config.toml
n_layer = 12
d_model = 192
routed_scale = 1.0
balance_loss = 0.000117
scale_expert_input = true
init_std_router = 0.0113
norm_eps = 1e-07
optimizer = "muon_variant"
lr = 0.0055
beta1 = 0.95
grad_clip = 2.0
batch_tokens = 65536
seq_len = 1536
train_tokens = 325600000
steps = 4969
Below are experts of layer 7 (counted from 0) of a mixture-of-experts language model. Rows are named gate (a neuron's input weights, with its number), up (a neuron's input weights, with its number), down (a neuron's output weights, with its number) and show model dimensions 0-191. Each number is 500 + 25 x the weight over its row's rms, rounded and kept within 0 to 999. Numbers have three digits each.
Before each expert's rows: a language model's description of what the expert responds to; "comes before" lists some tokens at least twice as common just after its tokens as in all text. This comes from a sample of Wikipedia text that the model never trained on. Tokens count by the router's weight.

# expert 7
It responds to: Digit groups completing years and numbers, plus dashes in dates and scores, such as 1-969, 2-015, 86–79.
comes before: "1", "2", " | ", ", ", "–", ")"
gate4:516521529483463475500479486570524489483518502505516476531495513533510441502472472483471537453528504500537511514514499524517504505461475484519478532512503449476487502558479518476516506520476516493516508498502492487505534492504547461503438481508478516466486546504509468491523492520463525492500481497482471509502432457448497541524492523526502465483545490455474506520448528499513518527533513488509498509482506491495499487490494470517472490499487486524515488475481481529503505466454506480530445477466501551470492453523528494489517524464476483486484511493525510463504549468505472485
up4:480463455514529516537562522457471510559463507472480520476466465469464540531511538514503472548479475503435506494484498475488498504532527490484531487487512539513517494487486525505515521505479514484497535497529484499500474521501458517500544501483488487530519474482502538510475532478523507474513511482506493488500555520529536438502505490483501520511436492502509515508535461483485475506476529524490505522504499533499505539479500537501490492528528506459502465514506526499482466527515509504492511548501488468535537532499489474492463467557474500483532498490477513528476467557487492506
down4:504528490419485506514514508495478485518487507481534532507503481471495513491477475520471484476497483521444452523498462546483482493484526530548478455520529491493532506507496515547511516499508517509507547488523486482517530494500472513496560503491486484484512523515499548454500539534507519462533522504466464460486492495465509509509468508482495484517498567503483551548514537461513523449456509543503511458482540474495456513487510480493512505525502500495519517533478511489543467476556518504482515498524497476515494516504513518457542488515521517501480470508495504513497477552508481472

# expert 8
It responds to: Nouns naming roles, titles and infobox or roster labels, such as director, coach, brother, Catchers, Managerial career, See also.
comes before: "\n", " |", ": ", ":", "==", " of"
gate0:510462471497496518530519498501518475522502494459487503479472483475485498476516501465528511496503501513476499492565511490503472514525480530472574439484479476510519445489488470519497496512510486484485488472514482435525504505483506466484515509552470499523531490473457571522467539505475477539451499530504471501526523535515497494476517461487467536479516519452486459491516508484452494480524501497509464511526532506445495490531472475499481458556489517496515515488511523492542480503448494485512506480516498487467524488508481492517512479552536484472486469524485514503498524483520487489
up0:462526487508495500476494511504483517482519525531524502457482512452498481504502522528430513536479470472495491484448492490501511485506536475477514533455534566511544473489490511493500484452464492507532517512527513509477483458469483490508504490482480512488479483538548469458513454484507461494483461516541512503551466548487498505511480522454510478481470496479493499524506506516533519515492520520514541497506454482521526463540525519487488491497513464488541478483490501500522516512518492503492515505484489521507513468531547518514499516554477520519441495443546496522516486465509488462
down0:497512509532467482503499522513528484517469497563528509507537495481476513480486518463467484490488466508511513490496497539507476551469508523489472509517472524528458512451480489483531512494496486473457499545516466508476493492506533463491505525491466529496509526499493517496447488533502498468532522453497496482543525458495482491491500454489482494533507497539515489539517535465523530514539465525504509472482453504520504509484524518525477477493451503473484486491501578499484487507484505493479517524473465489479526513490492515480517542466538476553477436470512508503559523480547504504

# expert 11
It responds to: Pipe separators and numeric cells in sports and election tables, especially right after a player name, plus opening parentheses.
comes before: "1", "0", "2", " | ", "\n", "–"
gate4:536519523492490503494513515507491494493553521501496498481529496482521527494537427467518490512482503500525500518495484468527500513513443539531459528523537517479505490486484511496496503542471519525524499505502491512452486468486502490532530468514499515477501483494495520508510539484503486498530457485481478497533426486428507505557496492492527515452504559500528473509513537536554532516496508463507482495491494515546515475515495508542527469506456521485583484502503504496505523489473512532502511535496501486514561529522519515526499519476467519524494471498499531485464495499466530485
up4:482530518472520481498474501497498526540542525521483540504485497501512501491487539490504518519502506455511522527513517467484469508499478521502486504466478475506493527494531467530441461493520486495539509517502513497516512495513509514492477463518445505482534529514513434459510518496486414445505492557513507484495468497509499512516511472495456505488465494457495537503471469542460501492528498513465505496471468483505510520492513484498516555509514483468440501489529501468516538507525483511497457487529459566489492484488516531498533510534460466485475489477472496543522478522492479481
down4:491500487475529496523516502505483484514489491487487459472499512521459501543471503521514511511486477500539525504502484452508482518565482494503531515518517493491470474523490475505528481551493522482480476521532497522486555524494480509521490543521543462508515502504521513522466509499515516479522512505503510481491507525506443497483495485497525457541528508528536481586458487537506489507488489485480451511539511476491464546511568566503484481471478481464441478535511527502515491480444568519495501519529502483494493513513463475489525494475518497507495484507519525486502484535473505516